Weights of a small mixture-of-experts language model, trained from scratch on English Wikipedia.
Size: 12 layers, vocabulary 8519, 12.4M parameters.
Training: a variant of Muon for the experts, 640M tokens, 5108 steps.
Below are experts of layer 7 (counted from 0) of a mixture-of-experts language model. Rows are named router (the router's row for the expert), down (a neuron's output weights, with its number) and show model dimensions 0-95. Each number is 500 + 50 x the weight over its row's rms, rounded and kept within 0 to 999. Numbers have three digits each.
Before each expert's rows: a language model's description of what the expert responds to; "comes before" lists some tokens at least twice as common just after its tokens as in all text. This comes from a sample of Wikipedia text that the model never trained on. Tokens count by the router's weight.

# expert 54
What it handles: Short pieces like m, th, el, all inside words and names: betro|th|al, Ol|m|sted, gro|w|th, Hol|m|berg, all|iances.
comes before: ", ", ". ", ".", "-", "ic ", "ing"
router:484524414577483478548496389573470547544510487571504442521403468538518442541453462555487451584429493575556513457462494557527497492464494440425583491456397516453484478526503554454477460441525476549475508573636539430500485583453432487520585555436552585470509525431521458543447450481546506504
down0:512582573608572548575452496446427511445445517549503431548448490421524427540529492449546462514637507499548540456468516495481515488539469581521494478528538546502418556503438419467535427534462501556544450463505457518566538495487494489432578509529470431649508388461554522457482489471447476519
down1:454605487475562436573425571467477594534543547506520571474511449528620365500436488415509496554570461431473484559454468496501447471429494536443477549478621537524458449541573491479480479475467547568442513367519463540502541535534489514488520562478577490586483549458504526507528518531469507530
down2:546574512580476518499433465488566547556494439446476502539468451462443452554469504480415541485464641424551523485410466510513480584477578570503509546525473476450534441482515516448481366493509535433613513477516503501561451488487422425503477480518522465421486477418501419438602539462521450439
down3:496529496537435508439541418594490421454529431502504496493524446562512464450469536539548451534428492594585449505448502477488511518555471557524611505428486362576458570450560526536581549573503463503600470433481433429537473466557516488555424506538557444495488531486440461495466519496563467581
down4:548511507496463545400520486481468622480528429545533522494534540466523514460474463504488534523494443485475512485542535580493513595553452464630350555510529405459443535490498595488535470520590588404449528475494514377572440516509518570529419494492514435562430441464491529504484509530501498521
down5:481552475465554597584555558466591526460519515435474495465469501534529536549530577502506518548488396551555494487488427521445523435443549549506480443558458518465519458503505520504552534486558478441413499420422480513410498567482435496394423481551553524561492520550523631440498611411493543472
down6:485507491528474509556603508490448521463514545559533483495588587379568470561570448525515514394420497464438493505454609485508411514519588517548480587535476500512561488434463454393469453568471542519474456483535564405549417562528577584464493535493473504479520538520432597515487508486503511505
down7:425516514527503443535519555508505430503514409463561485452431499486503520580442468382427499461554488449473417499513562572471439401557540464414519565481545464447488520519480481447504582490597518516537597475501536538563461575539444420539496470527605463493509552530470547546504531414617483539
down8:487596442457456481439569447499549529466469503444437398586554437551436543466482530547495498590513462481516560553500432562540510463443427457444446474503436449510502518485523491466492427487387471477581576516603440522487470543571465552526447569496588512453463459470526402449506469432514448437
down9:490447506592465503541423502545483517570555548484516549462573487451492516566470497520473502463508395629628462492625405484513475525486526469493518539465475474613570528533556482476524496563408459462476535496424553487547504546505528499488524385500518429453411447434490544537526597485498454479
down10:519459538527421489532510569472485480454450546652581570506493513547483520445435452463638499519554556494551594508637448536522493511513563452521451478539496586518493469505445524482457613534516518510482494488426523519454437514476462535564412554464481398510547428518491472517518536566533549433
down11:464373498584576458589495509559434542534465553554464556489470460432410522451508544469452524530540475530543486501431479569605489443502468587499422393492448488453486486515489425480494565608497507471536438539505472441398539490527509520487552498497399502452396508448513505497527484466439445579
down12:543600533494551484460499532529547656538497553413560454553480556540466534472463502454479539502557426565437456507584449485403523485389452512462480470435538473467557500457500445435545556519470552457470408504511526534472551470455549455471499512585553534585581544412489467511461456515513439578
down13:458516485487437541411510494459585606508485497537536486475605490493612594477450486477397525573493518545541478468468402428507483485536355488425516516438543454495513471451552494444477498542506533522470505432449524506438455408461426513430494435512469520515588450503517563377504478481505528553
down14:536457495473483646400463632505524526497436536467493513555434529551495490448493406512467538504556615488486510494548540481454484518516486505542456489470506530352387466514470485470531583615568521568539522552570444515539449474514529457543545533557497564552447493495493529463558578456480492534
down15:451489369518419464475508515502430451495492504480513434471437577557428503453542503503589554480546471432395472534509475506525377559495550567459357449553533572518449463470483459485439515502457412563551444526576571555450514455491538462528484467540435431484503478549511546527470467504569467439
down16:397529533471453490469486559567509382574467410486550573506458430523418487506469522384501482456497456459559465595543513569588491494443562461532553477518440472469526457574499462443525488501482468544496443447473412517558464544425504581491502558508438581529532521512547412549515474438552400499
down17:527467614466529537478488551513525537508489490494480394458419451449611582559549503417567481486490545605449469479506533467494456478487469504491475487485543441492537512479526544515543513561445418447487442489446528555554485431428499448498351437446582581449474441531428572442518518566547438482
down18:439479554490574497563482446399469515475552410458418571485572500506472503541563504511505490584436569535503525411532393469547533595412593471446551471490479501510493447559492401593469536551486493489451542488547437483466451485563576555552543526589568489439548485531479463530530480409486485524
down19:423432564458474580526514407504548429511450541474498484449570490469562528481480440532388549560511570571457561516545549460478527526435536499523512364478501476525527426500371448547543568529463460535509513525498524498524467485511431483491451511530477454434415590523529358507455442501578470504
down20:543486568459585490491453533513507458533506536542516454550453423400447485527578556433475494526543536463522649559496447514514398548577509495472557430468460512543428472502538506564477480466414441566588469549494491606423459433460544478404499468554402511431482498511517521464466499495480430552

# expert 3
What it handles: Common nouns ending a noun phrase after the, a or his, often before of or in, such as season, term, role, end, and -ation endings.
comes before: "of ", "in ", "for ", "to ", "and ", "with "
router:477478462542543437487505491508533580533521428530498435516444524520479482481459457502326475456452443508503489486519500467498599438631557518443472393504463442450544463501445537514484456473509397453514531515583504491515470590567411537514511510396546526457542506488494469521435400411542428495
down0:496431563517486544628524508527494519523509641501529485499550505452583488464503496548578529451525512538456497543421486541513566474491475427578424469454567581527597414429615473523474483511577532509499415520505466525520500495529535488624564452480532506565512526507516421631469503462529497528
down1:576514484491500504525445491588501476493438459522525478512516593499435461456421589462485382507541504443521537536536500429574524579500453473464469486480501471581544375531523431460343439464477505429469479441481512496482509467519499481450604401519594513493457444474525614438477474475524473469
down2:493574471495565362489495640559520492456472502516362493541447541471570548491483482443451529480462516459470494504460477488450425559568511563476447477565596493527504450509494590488474554438527526569597510510484490487520492467528610547499462494511539609564504430619553478492503450536484526495
down3:559485445513548560518467482515514454437423458496506540519515469488552494528517525487577572407540483414560571531513497552467549468466449473474425496405425548479487505576504471415497537485422453523477522543531543472475506527451564402522590456407596458487466522390559509459432457543598447605
down4:578595461615575475570527519545457461499506463570515534528517517607441472409437507605539533462532517498470416458540534545517479506601510446561548531510511532494395429522466517479565489525476430589472468518446465485426543407455538467446487521492454499498542528445550465517423500481384497558
down5:536460519543453592512525532511524551552469557517585590430501612440499427508549506484489421517497478493455584442511454532461549500580460422602512457577502508512490522537511508575512558503443463508523417527477486482526527488580513543498398447576502446438490475485454563369594457569579511463
down6:516489460426528500533468467420429610510575482488407513523524455571513492483485496501496507437631503524487515432454497541461423379543486449480404515518475548536566562527476471493520548573480498569543551522505506573458473509476458604506525569387541575509536581539505495400453401489488533538
down7:452510469421499513521475425532603456488422539555558529463474595463415623502479524499476484544455462484576537592477382462508471566485616567596559511475602562470511542498524510428549514518508459515511447569461570514524441513455565510506507490617536437462512498567477489511479469454462515476
down8:452524572622525493390449512427554482459455491483473492552394510563507565571596500476590521481567549520559411538506438428560487486487489411515369444528552500557557467525473459482513529570511443476426471508546512554486563469573484504459418472525497486490578539579494493503484439514575518510
down9:590545448460438487376520502380514450465516408615430430468506501475517502557516542468560477509517504597574524624489617422433537513476491565504548493459608460456507466527523488436498517458475501426492559481520494523572562505500598507533464542545473506483464498505474495488600508485527446492
down10:468481430568478555492514416541454502539531427516512455452497482520438401571503507517418571468481577498439462530436510551521540566360516467465553528465604486482551468405491466508546508440542544517534507567464447498503527493483521422505412491463387460512570530465454436459455536625546517434
down11:571584430402481439546587541439462518477465543533469472516458523551570552526554424473508415470468559485569418419507588493449578458530492520539475475494494526469598448482502479380446545510576486561395499428465562534475514540443497459507538516462500533497511513546549502414468590528486414455
down12:549512487471502571449474457401469548466589466576612440500452498477455506516560526536484568577617596502502533546425518518502509498503457473463523418463607516495499445531454509588541428515494482456573567458474470423505525552572517378545506469497499596518579529468538506504521506460543467404
down13:567573479437588481486473495581508530490518536530355558446504525484480587501473511463527386603436446428511497482429463521520469516486419507461417511513541475466394472523511488490534508477436512555412596541470557501500567487534491406530489477420558588468542510530464557600486479472484470439
down14:476509473456456490503517536473579523463492532418411599524538535500413630484537459480460438620556515580556521491481564440470440544504520518517441536543492527511498508562396555560462442565527482495533562554516487477458581477587517517486543658515475499516411517539525479558577547530495455495
down15:590528456544458560456420474490490530591498607529529553517587561557482522463544452466532482494557432530457536436467509450473468487452463474491601431507467441591509574545545396519465506459531496451502442507473513479513599539424538547540544529522577493469453453428528421488485567614571426486
down16:505414456469536471555455508525458395444502547441466407456494519498493505468485509522551510471602534458448442542539436562519516491490524475558515446369446541475491514507540444598487497428513528562586531484541502440453491481487535482555453419471462598435440553423357555420544542510457474453
down17:488517460535568491499448501441539502545486489505567525597499489504479526457523510483440545408527596525525400465490519465398477510379416487587632510486528619509602440590508505482531505511501531533542368538505571481524507455481575543616501586521484491491503493518426484482532504502484491508
down18:437434408517434487380477467399514515460504515516441395483450517462463466557515496432497532480469503477476543473467505555453437425392482510483419476468584564489478573467470394459524462474484635456560499483583401454516453473554467497551507458451475508469524514516402548518550432534494510454
down19:584620416567523469522517523460488514522514479431580521520457455508432460522390556511540526572524440477566479578516495552449417561521492382530562494404516563547542511518450510451489441497517457419466526529471451467604505523538564526564535525500502416386506487556518542558475534466542571525
down20:467488539412575500509555550562534557412503525534521547486500427560605501548539477545516532556485587507563404508501459508527476604482594510558411431473446450432440497545483478520562474556553509456496486517480384410508487484460477557526552560519543536477541418500530433562447527383496476454

# expert 18
What it handles: Latinate stems cut just before endings like -t, -tion, -ted: produc, contribu, architec, connec, Descrip|tion, effec|ts.
comes before: "t ", "tion ", "ted ", "tion", "tions ", "to "
router:486533528577486448537560450499539542545489485574589481519458545576424435518463511524459434474481426485427505470530561481552478487575574516475429486534406390388488496530388499494545487451456429608588467559543471468515525492517411527526496515477546488536559523427515454450488422505580433540
down0:516512547523468459501487551527458607564377554504549411435427441527639503518515475455427476547526547592573444480504431433442577484415445488493516504487548539509527510510547398452454554571464564502482494542452489466456453540519516437415575438560508455484490531523536452509569434481508485456
down1:522490498493485488518495437433464433417390525580566504463541531546511418516589481511472496534516529542426530335547460488537466563491545431622468442478520484454458441488517420534479597468495471514485497495454502511394526388453554520477451481492546500500601528520536496462613503544504510548
down2:543477532541522546410408442532547545495477498476474550442509494475502461511572445426433439514510501490581445552498431526501507382494397536455541443448391488437507469434538550522391592533569485529516476506462528508468583485449456503404389577540487485491464532437530542483522545495514599535
down3:512414418449490484493488433570609463518519417518489448457518486512482488493521459535592443472486524498583517531491486552469498496549501521594429574476518456541537525583500525451392414630397474542483461518499487440588531571487435445539512464431487535504509415427451485513531406469584496501
down4:557465470592414464504475492588447516592471447479579490493494401556450537449505566480419458493514551489395579525522544609541405419477509514518580526491545389457535511527493510496505564581459498501478499471455510452506444448415544534537565500462575529487574546548499448427499465535510431453
down5:385503520558571519491486393459466466429517524456506470569555542606386453596418471446515547444506376507494439523524500509526484507526487506455508480483495589534621590527459534421464487478526460462507539451535533490574457513465493548508582551545519519508480409481526467435525432447487422515
down6:405462535507526410558487521495504523552547613496579500443506360556536565475484467489514522461578513464592454548531455520541473429477551525487577491419455528579530417407597500548427452527555496502527452441517492473488491496533478472451474539459612532471485557524476576485482556553581502562
down7:489463444474544466523568449550413566446473528548526449527550521509575546433552500555502548494476542564524480502482462458440596478483565451515428481493463570503402545469455463534513505530497514460509463456429486561381528451463562543507431405459409547495610545623422420489442512551465503492
down8:440554435510542560524482492360462418417490567527553551519493467499435503487497494491496526503438523515453491523471423555485496510454527423455524398438555500572508542504521516607544492511478485509497515373498459616487492480573516488478516517521511484374487466573566469527587527588536380456
down9:500501529479556461458528498530526523542494445509363411428531574492565457442423449481503520565443487533546513661480568457553453498542557445463493476402469431470488532435480477513460493514499497500453484477478538540474443480417476500540520549575501443625525548501656428523503504494482550473
down10:460604546488593492551483625434441394496553534402545450471424559552417588459519527497493527527537561457493407494538502457512579428552414538485508523538555548463453481500503522505512502471534397469525463588502393513477410400470461497467479508543496547474434466501467539475489493482517443487
down11:545476525543450460553466496485458608494525482470432536445548517543433449513506562459495535573440549533572412443463398470462435437460554477564474514531493493492461480508519511527515600522546528490472597592486512557500469544570452483535532473499469649489505461568490605568430579467566563558
down12:493511516482450438561411397524495561538430477544439550536535469455548466458441514467546538516509446511484601552506575514476491421409520512655495566571437645520522473508507561444418433375496551487495498484499503427468446540493440467486486529536504466464473578515500540524478550492509551541
down13:637448446525451562530445506418485500507438418549525540566534483502535468445405464567459517491451383458541415575567535481456459468513553423538492572531469569518540509512521502593478539529526530589550486470504519523455562573563491566507498514504560368480524547511506529462521520536485500610
down14:506581431543454517500461521466514479555507498535526509549630478515465593442529503468446589483470526435460468563433532398513433437469462561515437569541467518475552522515467506569595438449481431436507519551492526499445497528520467449516499429542457544480520436492521485596482632461446537636
down15:410527573526447530514614427477515467533419477553474410505577521516491435419493472446492531492562418534467566502364557466473499424538380468479445418491503482498479484575563548405525471448484459394457441501560412497445514521516456471500545444460496437482496503494468536529520474460444528459
down16:442515483609506535434468507551445462512448519494567498570526458420524502497531491516556476494489510571538555515496527459453530491501540483550452504575476506535529620431488472508407413411461436484558381506507525483493465536397561558544511589629523540464575482546466505492590453440473402483
down17:532521482566474499492494488447471565375537418491498464563400446452536416480536540493456432534464563551604487432489520523509361554426573488461500542555556515488556485407476472550472572534507362477456516510458491535519553452513502492481552510544549451478397511501516457570551512557446543531
down18:472484519523430505424454446556485524508547595486480477555498506595495574532432565455473554437514497469512456478452523425489465487518472473523501456529544518514386497413490508445436486450585524489478573489417563417652544505533492531431395488648428528493468469478505497546503503469568456453
down19:487490416455485528467495504482442536482549433557438478576483554472576625538495430450500509478514582507555529484537531480417459424498558541407513594486528453513532460496482584553505568555503528463442628426420499464471529559463495504449401479420526491556567528534509470553395479452443491470
down20:442574476536483475554495542441530421498449466495541566574525531540523459619480569502448553518488537489395513493425480471560457599477450525508506542509549494515436400502499487501493532574430503431499494460542515473537475591538431588543492455535466435465464355523417502461465502435473623522